Experts of a small language model: 145M parameters, 32 experts in each of 6 layers.
Below are experts of layer 5 (counted from 0) of a mixture-of-experts language model. Rows are named router (the router's row for the expert), gate (a neuron's input weights, with its number), up (a neuron's input weights, with its number) and show model dimensions 128-255. Each number is 128 + 24 x the weight over its row's rms, rounded and kept within 0 to 255.
After each expert's rows: "comes after" lists some tokens at least twice as common just before its tokens as in all text; "mostly gets" lists some tokens that are sent to it at least half of the time. This comes from a sample of Wikipedia text that the model never trained on. Tokens count by the router's weight.

# expert 12
router [118 165 140 117 157  86 142 191 127 152 173 114 115 140 173 145 156 118 119 138 154 146 104  76 115 124 143 153 135 173 127 112 125 130 104 152 116 121 114 175 135 117  78 115 102  98 133 129 118  73 133  70 112 131 140 125 179 164 109 100 123  97 170 109 149 129 123  93 142 123 154  81 148 130 110 125 150 144 126 126 155 127 128 170  95 115  89 124 129 116 129 119 139 158 151 120 126 124 130 120  84 155 138 147 130 140 164 141 127 142 126  91 134 104 130 136 135  97  97 101 124 125 140 147 127 105  89 130]
gate0 [118 101 143 119 154  84  97 160  90 133 156 136 111 150 166 126 144 171 145 106 106 116 173 134 147 162 167 168 116 102  85 148 125 124  98 150  80 147 150 164 130 119  99 150 136  98 123 118 149 120 180 133 154 128 118 125 125 140 123  98 108 145 134 130 156 172  70 130 134 141 174 150 106 111 141 106 133 130 102  90 166 117 139 118 134 140 141 114 145 154 108 116 105 160 132 118 115  98  99 123 137 147 138 116 100 146 140 120 150 107 162 108  83 141 112 111 128 150  76 105 106 125 121 116 118 107 138 116]
up0 [120 109 150 117  90 139 114  90 113 150 162 101 147 128 144 106 163 122 112 164 112 156 126 185 129 154 137 112 145 113 101 103 161 125 102 137 179 120  72 159 173 114 104 173 125 156 129 159 135 137 124 102 170 112 116 127 100 133 171 136 127 137 160 134 120 157 107 156 148 115 158 113 116 152 132  61 124 149 151 133 111 176 124 117 164 115 135 151 143 120 171 100 183  82  85 109 150 108 104 150 103 102  71 154 113  98 127 120 120 122 148 140 125 112  63 136 136 142 167 114 116 138  68 111 115 165  98 148]
comes after: "s", " ", " and", " Me", "'", "es"
mostly gets: "Grady", " Each", "dale", " such", "fusion", "gh"

# expert 22
router [182 142 138 148 143 119 112 150 107 135 165 105 127 141 158 127 144 132 140 120 156 157 107 113 133 148 139 107 151 111 107 103 123 123 137 129 133  98 158 107 127 117 140 124 127 143 134 119  70 108 148  79 106 152 155 135 146 134 154 135 107 111 154 110 116 160 128 116 162 177 135 101 109 117 145 189 183 162 131 149 167 148 133 168 150  91 115 111 136 111 162 108 127 162 166 132 106 147 160 142  99 125  89 112 152 100 117 107  90 120 120 139 108 115 137 129 108 126 133 143  94 123 157 143 135 104 134 131]
gate8 [142 116 146 100 117 157 128 150 114 133 101 117  65  83 110 118 196 122 109 117 162 148  86 129 119 119 145 152 126 136 123 108 136 142 113 157 153 143 165 131 122 128 104 144 106 127 121 136 147 107 134 177 121 110 154 142 131 105 115 130 139  92 132 114  86 183 128 106  72 168 136 128 128 133 118 114 123 135 137 155 125 108 154 157 106 123  54 156 104  90 171 131 107 126 104 136 151  91 121 122 120 127 131 100 138 134 139 144 103 155 148 158 113 112 155 122 126 128 121 127 154 113  83 103  99 130 136 141]
up8 [148 135 154 147 126 110 126 180 104  80  85 137 138 120 121 142  96 110 147 102 136  87 123 119 101 115 101 127 146  94 115 121 112 142 170 104 125  82 145  94 120 129 176 182 142  68 110 146 115 157 116 130 140 141 155 100  98 122 139 110 136 144 132 156 140 114 135  83 115 117 136  96 111 111 151 155 155 123 102 152 130 134  90 143 122 170 118 119 147 109  75 176 122 125  96 146 119  87 161 146 105 135 106  90 129 146  94 131 107  96 101 130 124 123 141 131 162 129 140 118 153 122  94 154 141 127 186  86]
comes after: " the", " United", " of", " U", " National", " American"
mostly gets: " States", " American", " Russian", " England", " German", " British"

# expert 14
router [141 152 125  80 132 119 144 140 139 148 128 123 106 134  99 159 141 149 124 155 121 120 133 123 119 120 171 111 166 164 163 127 166 146 121 102 148  93  89 128 171 109 117 141 118 120 125 159 112 122 162  99 144 128 158 159 106 144 157 100 164 127 135 177 122 177 107  83 117 135 138 119 166  92 135 159 106 141 107 155 120 136 143 129 157 135  97 129 181 103 142 148 152 118 165 117 113 124 121 142 141 124 142 132 165 161 126 123 154 155 113 132 141 112 137 144 102 132 172 127 100 109 135 139 116 104  99 107]
gate0 [115 132 120 139 139 110 114  96 137  99 153 138 149 138 148 150 119 116 131 101 112 137 149 130 109 102 154 100 108 121 147 147 143 106 108 105 145 118 128 119 145  81 157  93 111  92 148 177 134 116 121 139 122 137  85 165 144 167 120 118 109 162 155 149  90 112 105 135 107 112  99 128 112  83 105 125 130 108 116 119  95 120 151 134 143 174 140 112 157 162 144 137 139 139 135 107 130 133 141 109 119 144 156  75 128 134 103 138 101 141 146 140 144  85 174 127 131 124  99 139 112 115 105 136 137 133 147  86]
up0 [130 117 126 148 107  96 139 158  96 101 153 145 131 109 121  78 150 132 123 148 161 104 133 139  93 136 108  94 151 155 125 139 135 101 130 128 148 163 105 117 114 177 135 144 148 112  92 144  97  73 167 135 146  88 124 130 141 134 133 116 124 107 146  87 144 171 110  95 138  98 110 134 181 121 105  78 150 117 160 134 117 179 130  88 151 115 126 163 151 165 101 104 146 146  99  71 142 163 125 136 102 131 178 160 132 143 155  93 128 119 109 106 131 145 149 151 122 154 113 109 121 113  86 106 136 139 102 136]
comes after: " ", " |", " 1", " 2", " 0", " 3"
mostly gets: " ±%", " Candidate", " Votes", " %", " Swing", " GF"

# expert 1
router [ 90 122 147  82 139 123  70 134 144 116 133 134 105 130  73 128 157 151 102 129 167  99 128  99 128 157 114  97 144 182  97 116 168 165 143 122  95 116 128 144 157 104 109 112 136  78 131 128 127  72 105 141 148 161 166 111 160 124 131 120 164 168 147  93 135 145 119 107 129 140 138 116 115 106 161 155 135 171 150 122 137 180 129 157 136 155  92 150 219 127 133 151 118 150 130 150 115 141 164 198 127 129 118 141 113 138 169 129 110 141 131 139 147 143 156 120 109  89 117 114 103 131 136 119 176  94 132 111]
gate0 [115 136 129 160 181 164 114 102  91 144 183 138 123 103 128 130 111 123 135  88 111  99 110 144 139 120 144 129 108 160 123 113 149 157 117 148 129 149 172 110  87 157 146 150  95  95 134 105 159 139  95 171 114 173 139 141 121 148 112 104  75 126 118  94 118 145  83 104 116  84  74 136 111  73 145  81 124 107 169 138 120  89 134 111 133 118 118 123 116  94 210 152 166 146 114 133 116 131  70 133 118 133 140 132  98 108 145 124  94 144  90 167  97 159 111 106 125 142 121 157 146 136 131 158 140 155 121 120]
up0 [139 161 151 112 113 115 154 128 136 130 156  88 103 168  95 115  95 122 132 110 151 126 164  92 151 115 148 119 192 139 130  95 135 133 163 142 145 108 141 166 124 100 112 150 150 143 110 153 133 156 159 110 139 132 139 123  88 152 136 151 136 115 137 131 153 194 124 108 156 115 173 111 156 141 107 107 155 136 145 111 111 132 153 127 172 114 147 114 129 131 110 142 138 154  71  85 123 156 128 112 136 162 130 118 164 136 128 132 161  86 160 129 130 129 117 141 117 147 123 151 160 124 115 108 115 118  69 133]
comes after: "-", "==", "\n", " ", " 0", ":"
mostly gets: " Preced", " Succeed", " Coordinates", " Born", "|---|", "Personal"

# expert 9
router [143 146 163 144 166 158 137 155 112 114 120 112 100 113 135 142 128 117 114 115 145 114 148  94 129 159 152 147 128 195  88 115 124 123 127 131 139 125 133 114 162 126 123 148 121  77 122 135 119 145 170 121 152 100 145 121 120 136 137 151 136 139 159 115 125 117 122 121 125 107 114 140 127 122 150 142 132 133 154 123 126 140 141 172 110 126 120 131 124 134 160 158 133 120 119 134  88  68 132 140 133 127 108 112 122 116 151 123 113  99  71  99 125 127 109 129 113 117  82 135 162  87 126 163 138 122 146  75]
gate0 [122 110 165 139 181 125 120 143 128 143 155 146 116 155 100 132  90  94 125 131  82 127 132 200 146 123 127 116  78 121 129 164 102 143 123 137 165 113 134 145 115 148 152 121 123 133 124 123 117 159 127 151 119 125 144 129 143 109 135 104  98 118 143 125 100 136 110  87 132  95 120 147 128 112 144 111  99 120 102 101 108  87 143 139 130 177 148 145 121 172 168 145 141 123 126 115 134 142 121 146 129 140 133  89 131  81 116 121 104 148 130 140 113 128 120 145 138 141  82 113  92 115 129 132 148 102 147 117]
up0 [125  89 173 172  98 158 188 149 113 159 191 103 139 107 138 137 140  79 141 111 148  99 128 160 158 108 141 110 145 125  77 122 127 121 121 132 153 126  85 123 125 128 103 135 146 160 150 145 113 141 148 114 158 108 137 179 113 124 127 144 144 119 138 140 131 141 105  92 165 109  92  93 162 150  93 135 165  94 149 144 119 132 135 126 162 157 141 145 121 107 124 130 131 123 128 113 151 134 171 127 153 120 154 154 144 128 124 132 123 170 117 171 110 129  78 165 165 117 118  91 116  77 128 136  90 192 113 140]
comes after: "\n", " (", " born", "),", " known", "    "
mostly gets: " father", " son", " mother", "|", " daughter", "    "

# expert 0
router [117 127 192 184 171 119  77 133 115 175 121 118  78 104 118 136 149 110 164 116 181 129 124 110 113 124 114 110 126 184 130 106 136  95 117 162 161 126 186 163 126 109 135 112 142 170 145 120 102 132 163 153 142 129 111 141 141 118 133 142 164 155 193 118 117 140 152 126 147 100 124 115 127 105 124 138 148 141 151 146 140 169 128 117 118 132 101 131 132 157 130 153 137 160 134 151 121 133 144 102 154  85 149 125 140 113 121 122 126  82 109 121 100  68 141 195 151  72 118 144 146 161 134 148 169  93 128 150]
gate0 [132 121 147 116 197  70 120  91 139 147 123 147 143 116 124 115 111 133 140 108 104 136 134 157 143 107 123 155 154 164 127 168 157 104 108 144 138 109 133 135 120 165 150 159 119 102 129 169 140 141 150 111 127 134 132 149 110  96 124 106  98 134 156 146  86  81 111 127 152 117  95 115  98 159 129  72 112 131 167 127 139  85 199 152 116 136 115  96 111 139 150 111 116 153  96 154  99 118 130 130 147 124 134 128 120 112 144 149 143 159 146 134  93 176 142 126 124 141 110 136 161 134 107 114 182 161 137 103]
up0 [153 132 151 147 124 124 106 118 117 160 189  94 103 121 150 101 184 132 146 114 116 136 147 113 135 134 130 112 191 103 133 113 112 115 117 117 152 133 135 141 116 134 166 144  81 153 178 137 122 122 113 137 167 104 100 157 130 161 146 121  94 132 118 163 139 122  59 141 107 119 154  70 185 160 132  82 126 147 125  94 125 113 152 110 118 121  83 136 123 120 137  90 181 147 109 148 149 147 171 140 115 130 119 143 146  67  87 133 159 122 102 104 124 139  95 172 102 192 118  97 151 137 149 118 126 157  85 135]
comes after: " was", ".", " to", " also", " is", " he"
mostly gets: " would", " he", " been", " they", " she", " him"

# expert 10
router [174 160 157 169 138 116 125 150 151 124  99 123 100 122 102  93 183 115 127 140 152 102 108 143 127 110 159 176 142 123 144 122 127 155 132 123 130 118 172 134 175 132 117 124 144  94 127 111 102 119 134 117 119 113 130 148 110 128 152 145 121 133 174 147 116 118  93 122 106 129 127 131 116 152 166 135 128 102  93 108 131 113 151 180 129 158  77 134 162 167 136 193  98 119 138 138 107  81 116 128 101 113 106 118 127 146 121 120 153 131 114 125 112 139 131 144 113 113  84 118 158 127 130 147 165  77  89 146]
gate8 [155 144 131 135 115 130 134 112 128 138 164 134 146  92 129 144 175 130 146 103 172 189 108 170 125 147 121 122 131 126 123 117  93 141 139 158 112 124 106 108 117 112  91 139 100 111 149 124 126 117 110 118 130 140  96 170 121  94 120 168 121  89 105 101 146 123 130  74  97 180 136 133 171 101 123 147  63 153 161 158 148 129 126 139 174 111 156 118  90  99 128 135 143 111 150 120 152 176 119 164 141 115 160  90 135 118 112 130  99 151  83 125 103  96 143  99 121 135 123 148 188 112 137  75 154 142 142 115]
up8 [137 130 177 176 128 151 160 125 109  99 107 114 106 156 103 136 119 131 140  93 121 125 118  90 157 116  83 112 155 118 139 135 179 111 109  67 150 144 151 142 123 118 157 112 157  82 122 131 181 116 144 141 116 158 135 104 109  93 147 110  68 111 123 121 149 136 156 159 147 159 127 112 111 110  95 163 103 106 146 118 147 146  88 112 140 128 159 162 107  95 125 137 102 122 126 131 132 104 130 103 139 113 117 150 138 152 112 126 137  87 109 122 133 120 155 118 153 170 121 151 128 140 137 179 157 123 133  84]
comes after: "\n", ".", "==", " ==", "===", " It"
mostly gets: " was", " is", " are", " were", " been", " consists"

# expert 4
router [134 174 119 127 189 153 112 123 103 145 206 100 153 123 107 164 142 126 144 116 129  77  96 116 130 116 149 158 127 158 119 111 172 151  92 156  86 120 149 134 125 129 108 131 104 158  93 114 114 115 141 128 138  86 144 206 182 112 166 130 134 164  99 137 135 113 111 116 164 119 140 138 138 129 137 141 139 166 100 141 122 105 107 160 127 153 102 138 163 170  98 173 129 121 121 138  90  95 152 127 141 136 110  77 137 123 133 114  84 130 105 128  90 124 111 138 153 128 145 133 134 133 147 121 131 102 157 122]
gate0 [160 144 137 137 113 104  80 102 166 190 133 121 118 138  79  92 127 121 142 139  78 141 123 179 129 125 152 142 132 159 121 170 154 116  99 138 136 136 121 118 150 120 147 153 138 115  96 115 148 153 145 125 135 137 163 152 123  91  99 132 131 112 158 114 164 112 121 111 143 107 136  70 131 130 143 110  94 108 124 135 138 132 121  92 107 151  96 119 102 117 204 105 197 138 109 104  74 124 125 111 136 153 107 105  75 140 125  98  82 128 115 112 117 139 163 123 147 114 112  87 130 129 114  81 167 127 158 130]
up0 [124 106 154 141 134 129 121 129 124 106 169 133  98 152 144  73 145 107 140 119 111 131 127 115 130 113 156 137 135 120 140 119 148 152 125 125 166 117 100 127 117 111 101 136 109 111 100 139 102 119 144 189 162 171 120 142 128 142 141  68 132 148 120 118  82 182 117 151 124  92  98 147 114 131  92  93 157 137 134 126 113 118 177 106 177 116 129 149 175 132 102  98 114 107  92  92 160 156 116 145 120 119 108 114 175 147 109 110 137 120 103 111 134 131  73 116  96 156 148  91 128 114 121  96  92 121 109 129]
comes after: " of", " in", " to", ".", " at", " on"
mostly gets: " \"", "The", " the", " The", " '", " its"

# expert 18
router [107 196 114 109 139 143  87 122 123 176 177 148  94  97 166 108 106 134 139 137 112 147 129 117 179 150 139 129 135 158 135 132 152 144 115 159 133  85 124 140 118 125 124 136  80 138 122  95 119 147 207 151 119 113 114 130 175 143 123 168 104 125 144 142 131 149 130  98 137 183 123 107 116 108 117 177 106  91 137 113 143 139 165 122 148 159 119 100 183 151 136 138  85 123 114 123 125 148 157 143 145 178 116  71 173 104 128 119 112 131 107 123 126 106 111 131  80 132 130 123 147 156 164 133 146  94 135  88]
gate0 [ 93 127 131 164 143  84 123 138 157 129 105 192  89 147 118 113 118 105 128  83 116 101 121 157  94 103 142 111 132 152 118 121 150  65 113 128 149 136 155 138 139 111 170 117 112 154  78 134 108 161 167 132 140 116 166 151 128 106 121 118  88  92 127 178  89 132 102  88 145 116  74  97 129 125 131 101 130 127 111 135 168 107 149 140 124 109 124  89 132 151 157 103 100 106  91  75  95  93 122 123 136 153 151 112 125 126 113 144 111 134 142 179 108 104 137  77 125 156 107 118 106  90 128 161 164 116 144 136]
up0 [182  97 153 107 107 130 118 109 126 156 147 159 121 146 127 115 131 112 107  98 113 130 139 134 128 143 131 149 124 111 130 117 127 159 121 128 119 127 142 173 163 135 126 121  95 145 129 108 170 137 128 135 157 114 123 155 138 128 151 128 144 152 128 121 183 148 119 134  99 109 144 129 157 103 130 106 165 158 137 152 121 149 124 161 157 128 129 133 109 185 148 130 141 169 122 121 149 157 155 140 127 116 113 113 127 129 181 108 175 149 152 118 144 159 146 120  81 168 187 118 187  95 130 127 121 162  99 116]
comes after: " a", " the", " an", " two", " of", " with"
mostly gets: " more", " same", " any", " small", " different", " less"

# expert 26
router [150 174 137 141 126 145 102 124 165 153 107 106  99  88 131 137 123  92 117 181 106 161 105 139 135 150 130 144 131 120  77 123 156  91 125 169 110 137 141 159 134 110 113 185 113 125 134 142 131  96 109 139 158 133 141 156 136 141 188 169 118 121 133 130 107 140  84  87 123 123 108 103 145 115 142 137 119 140  89 141 144 134 158 133 144 148 114 152 154 121 119 104  93 127 137 123 135 120 159 137  90 144 133 142 124 107  99 153 131 124  95  96 107 183  92 159 114 121 124 144 112  91 145 118 100 115 130 142]
gate0 [ 91  99 131 118 136 111 116  97 131 105 158 126 111 141 110  81 136 112 200 124 107  99 139 124 128 111 109 171 135 162 152 122 120 133  90 126 155 115 166 161 112 149 114 120  86 120 157 102 137 118 125 100 180 128 141 150 108 118 123 138 131 101 125 106 121 154 112 103 154 136 113  96 116 138 110 144 156 112 110 145 151 101 161 158 113 115 148 144  84 120 138  99 123 164  95 101 113 136  98  92  97 154 134  78 119 108 140 144 146 113  86 135 113 105 144 152 112 163 100 107 119 100 143 128 136 146 161 102]
up0 [154 156 144 133  84 104 188 150 137 127 189 144  95 161 173 107  96 107 143 136 146 170 139 120 142 100 120  95 136 139  68 115 135 104 133  90 192 140 147 166 115 120 118 127  52 142  99 113 110 115 138 127 165 117 140 128 118 131 115 100 134 161 107 119 186 149  57 112 126 124 136 142 124 149 100  74 147 178 121  97 126 128 156 128 107 111 101 136 136 110 141 116 139 119  72 122 108 124 131 138  94 131 106 111 113 105 136 110 160 154  92  88 121 144 109 142  47 202 130 125 151 141 141 172 110 116  98 114]
comes after: " |", ")", ".", ":", ";", " ="
mostly gets: " 1–1", " Animal", " k", " n", " \\", " 2–0"

# expert 5
router [157 128 130 144 136 100 128 142  75 162 103 129 158 144 142 150 111  70 141 137 175 162 158  78 108 108 136 174 131 106 111 152 113 118 151 109 148 120 151 141 102 101 142 125 119  91 105 121  86  89 126 124 102 101 147 136 123 147 160 151 100 129 166 120 136 142 131 104 135 129 150 121 119 145  92 105 151 199  87 150 135 108 119 126 141 121 103 130 142 174 110 126 157 111 134 152 107 115 166 179 155 106 123 100 159 132 132 126 115 129 123 151 124 149 136 140 112 114 109 110 141  86 182 171 173  99 126 109]
gate0 [116 117 149 120 120 136 108 136 138 133 133 161 118 115 141 149  97 130 142 119 159 118 124 162 137 122 132 168  78 157  95 124 100 122  97 131 100 137 162 110 118 103 100 124 137 116 148 177 149 124 186 139  95 116  98 133 124 115 111  70  87 115 172 137 114 145  80 146 164 134 115 111 153 145 156 142 154 131 137 127 147 131 145 125 114 135 141 122 144 156  91 116  97 101 123 100 111 145  72 136 127 155 122 118 137  97  92 127  67 164 103 159  93 145 124 152 121 152 126 107 106 161 134 118 152 121 167 119]
up0 [112 141 115 117  98 137 108 172 149 128 150  84 103 121 121 114 140 145 172 118 108  78 152 122 136 137 129 114 148 136 171 132 140 145 104  94 141 132 137 165 175 117 132 140 128 151 128 156 138  99 106 147  92 129 144 122 106 113 153 106 119 145  90 156 154 116  89 121 136 119 127 158 167 135  89 121 129 112 186 137 116 160 137  75 163 107 131 160 132 151 114 140 109 159 115 115 143 106 139 141 124 116 135 119 149 148 124 144 161 135  99 125 146 117  97 132  84 166 111 122 143 105 149 121 160 143  81 178]
comes after: ",", " H", "H", "h", " K", "K"
mostly gets: " but", " However", " however", " though", " while", " and"

# expert 19
router [168 166 202 133 170 150 109 133 149 167 149 123  90 134 126 135 125  97 120 133 140 209 158 106 124 139 118 128 125 114  98  84 123 128  96 141 138  99 128 159 112 127  99 148 134  86 122 138 153 156 110  91 170 113 148 124 155 133 131 101 107 151 105 118 143 137 133  97 129 145  92 115 126  99  90 141 136 120 143 144 141 173 156 114 117 176  89 129 118 147 115 101 111 120 123 160 118 129 117 149 134 134 145 116 121 108 168 102 135 188  92  95 143 152 103 138 121 108  95 118 101 130 144 135 102  71 132 110]
gate0 [119 105 122 119 174  83 110 109 102 130 127 148 141 118 118 118 127 130 131 106 115 147  95 134 176 159 155 135  86 117 114 152 151  92  82 143 138 127 190 105 110 170 140 132 131  86 166 134 123 115 107 127 121  67 127 143 136 142 115 107 112 131  76 142 130 105 102 141 125 127 127 125 107 130 114  77 123 139 148 132 174  83 156 133 180 180 121  75 129 133 145 137 163  92 132 109  87 129 122 116  95 106 164 125 131 150 112 135 144 119 144 126 119 126 152 150 103 136 128 106 114 140 104 125 163 141 191 146]
up0 [139 135 153 127  94 121 140 151 120 118 160 127 134 140 132 132 144  63 139 140 107  90  84 142 172 148 112 149 153 117 119  98 118  99  93 110 194 134 154 145 111 142 130 135 113 153 167 172 135 118 147  87 175  80 158 182 166 140 127 138 110 122 108  97 126 117  94 105 116 134 159 128 171 115 103 108 160 149 126 124 137  95 152 110 162 125 126 116 142 122 128  77 144 128 104 152 132 139 122 171 132 106 128 148 152 125 158  90 158 154 122 144 125 119 107 109  98 153 157  86 107 111  85 190 142 128 112 150]
comes after: ".", "\n", "|", " also", "==", " a"
mostly gets: " ==", " species", " Genus", " genus", " current", " her"

# expert 13
router [171 167 171 149  94 112 127 132  99 146  93 122 158 122 115 131 107  92 113 109 135 139 131 124 128 143 174 122 105 155 142 123 142 140 136 160  96 108 156 143 131 104 145 122 116  96 118 135 113 112 159 116 175 137 103 146 143 168 136 131 125 144 163 167 124 149 165 108 134 149 128 108 102 138  92 119 170 164 108 134 135 128 164 135  94 148 110  78 175 134 116 151 121 165 135 146 126 139 143 131 124 142 124 119 118 105  95 149 112 132 120 154 140 121 134 166 100 114  99 124 150 115 165 187 115 107  96  93]
gate0 [112 125 145 137 166 130 144 131 114 122 150 135  87 109 119 170 113  92 169 116  78  94  93 145 175 144 125 148  84 124  72 223 133 109  92 168 150 144 133 130 154 134  96 100 137 113 117 150 112 116 122 136 168 110 154 163 136 119 144  85 101 111 130 132 149 150 147 128 101 118 119 131 139 122 126 114 153  96 169 126 161 119 156 165 134 123 115 129 150 112 120 186 146 115 113 129 164 136 151 124 150 153  65  91 129  90 129 151 106 139  96 154 107 112 136 133 189 121 124 155 108 123 138 147 125 144 143 105]
up0 [127 119 124 125  58 152 124 136 144 131 148 134 112 154 128  95 142 108 123 107 121 160 120 105 136 129 134 140 128 112  96 104 115 117 128 122 133 104 148 134 126 153 123 162 146 157 163  97 136 150 131 150 127 144 130 138 125 177 167 107 115 153 116 125 127 140 128 134 182 114 157 140 152 126  92  77 160 128 109 121 127 130 149 127 138 103 119  86 128 157 147 149 185 161 103  96 140 153 158 155 126 145 134  90 117 139 130 124 136 130  90 120 152 109 123 128 115 161 188 116 142 126 161 163 161 150 112 125]
comes after: " was", ",", " the", " is", ".", " G"
mostly gets: " one", " two", " three", " several", " four", " first"

# expert 15
router [143 163 164 113 134 119 130 133 112 158 171  93 119  89  92 157 150  78 119 146 186 108  76 114 171 121 119 116  82 135 100  96  98 159 140 116 116 103 139 156 131 148 162 100 127  93 141 101 117 151 148  90 140 149 131 107 174 120 115 140 126 135 153 197 123 114 147  89 100 114  93 151 143 121 121 115 135 151 141 153 138 144 116 131  89  87 126 151 145 167 158 165 101 138 135 156  97 105 133 129 175 109 103 131 100 108  84 118 109 151 130 109 133 148 139 142 104 112 128 122 118 158 130 149 117 104 129 134]
gate0 [111 113 103 135 135 101 138  97 111 134 121 142 145 143 148 119 125  91 135 102 128  96 122 128 118 141 153 174 100 146 131 112 123 113 119 163 161 113 112 118 189 140 168  90 143 135 133 139 133  72 129 149 120  98 164 137 115 108 141 158 121 141 134 102 136 128 121 112 126 143 114  86  94 131 147  69 144 121 122 126 139 168 154  98 155 124 134 131 156 100 125 149  58 151 130 159 131 117 132 127 152 102 132 112 137 111 101 154 116  94  92 129 129 130 131 118 161 153 123 102  87 124 145 141 163 160 130 134]
up0 [116  73 104 153 100 139 158 120 122 132 121 127 158 180 145 131 126 137 143  87 148 104 117  89 138 108 153  73 147 127 125 111 128  80  65 127 141 132 130 124 110 122 120 106  84 136 142 142 123 142 120  94 112 101 126 152 126 187 138 102 107 136 114 165 120  92 111 118 115 119 167 173 152 103 151 111 141 122 141 136 119 129 162 127 176 114 113 125 147 117 101 123 107 187 104 128 158 133 186 178 137 130 129 166 108 131  89 138 146 129 110  85 123  93  94 161  73 140 139  96 122  98 157 136 110 157 100  93]
comes after: ",", " to", " he", " He", " and", " also"
mostly gets: " which", " where", " that", "In", " wrote", " how"

# expert 2
router [167  97 136  99 195 145 162 153  74 143 131 106 140 123 111 159 149 118 115 155 159 105 149 123 129 129 115 140 122 147 139 122 130 122  84 124 124  89 198 156 107 120 119 142 108 132 132  72 142 109 153 133 144 135 100 143 135 159 148 105  99 149 167 105 104 160 156 116  92 121 123 121 164 132 153 137  99 160 137 122 134  92 144 118 144 116  96 115 160 134 126 190  99 133  92 128 111 114 161 153 171 107  83 142 176 115 154 118 107 169  91 155 120 139 103 155 104  97  81 107 126  98 132 136 162 126 105  83]
gate0 [ 93 125 157 121 171 167 148 147 130  95 140 147 138 132 121 149 146 101 128 118 100 124 180 129 174 140 124 137 107 144 108 171 114  97 113 177 160 103 172 106 122 127 148 129 113 136 102 115  93 153 150 143 132 126 115  89 131 114 103 135  86 136  82 104  77 175 130 163  85 144  75 127 108 146 179 118 134 123 151 115 172 117 161 152 127 109 115 139 121 185 122 131 129 118 166  91 114 107  86 160  79 149 143 133 132 122 116 137 141 146 127 143 118 123 143 113 162 133 123 124  91 133 139 166 151 124 194 113]
up0 [162  95 173 168  72  91 152 135 153  93 145 120 116 156 116 151 125 114 130 135 145 119  89 131  81 120  75 108 131 139 155  98 147 129  98  81 163 149 104 138  80 155 153 115 113 127 116 171 116 114 109 129 132 111 127 109 135 151 121 145 128 165 112 167 133 146 125 104 167 106 137 147 137 136 100  99 188 160 127 145 130 135 118  83 136 151 148 152 114 106 172 117 144 120  86 125 100 190 142 173 161 130  97  96 133 154 167 121 106 142 112 156 106 174  98 155 109 152 127 100 170 128 114 138 112 174  96 154]
comes after: " as", " is", " that", " was", " and", " As"
mostly gets: " However", " example", " many", " much", " so", " important"

# expert 27
router [143 129 189 109 107 162 136 176  58 150 143  88 134 137 109 139 113 121 104 139 166 120 160  95 106 136 124 124 101 161 148 124 141 163 120  88  82 125 189 139 146 119 137 103  93 129 109  92 124 120 127 125  96 116 132 148 134 166 133 146 150 143 127 108 126 148 171 113 122 113 138  98 113 136 178 111 121 155 126 107 167 131 161 107 159  99  84 159 197 128 131 133 149 106 127 113  91 138 158 143 125 141 104 118 152 108 130 127 148 131 147  94 156 146 128 120 123 120 110 134 138 124 145 113 127  85 152 155]
gate4 [166 159 127 108 124 162 148 169 109  91 125 148  59 106 105  86 169 124 112 128 131 152 174  83 104 116 129 129  76 142 152 124 136 149 159 128 100 112 135 128 124 159 132 144 169 131 146  82 121 138 139 111 164 146 136 115 109  95 136  65 162 154 144 116 143 144 107 137 108 159 126 118 162  83 128 123 156 132 117  74 125 105 115 120 108 102 155 144 100  83 105 156 117 121 120 137 121 113  93 129 134 107 120 114  93 165 106 121 100  95 117 133 152 150 112 134 158 143 120 123 130 139 187  87 153 119 170 147]
up4 [ 60 108 160 128 106 124 132 102  86 120 139 116 173 133 115 159 153 116 121 177 119 106 151  98  95 133 127 127 167 126 125 138 137 154 141 125  82 122  85  78 164 131 143 158 150 128 110 135 155 128 132 142 117 113 125 108 113 154 132 158 131 108 128 103  90 151 104 121 156 113 133 102 121 111 159  93 106  77 161 125 141 160 157 119 109 185 164 123 198 126 128 108 137 166 108 113 195 143 117 128 141 143 150 119 171 132 193  89 130 135 113 102 130  96 153 103 129 142 120 120 148 139 105 148 140 148 103 105]
comes after: " P", " D", " L", " |", " C", " "
mostly gets: "hylum", "PR", " UC", " TKO", "TC", "SU"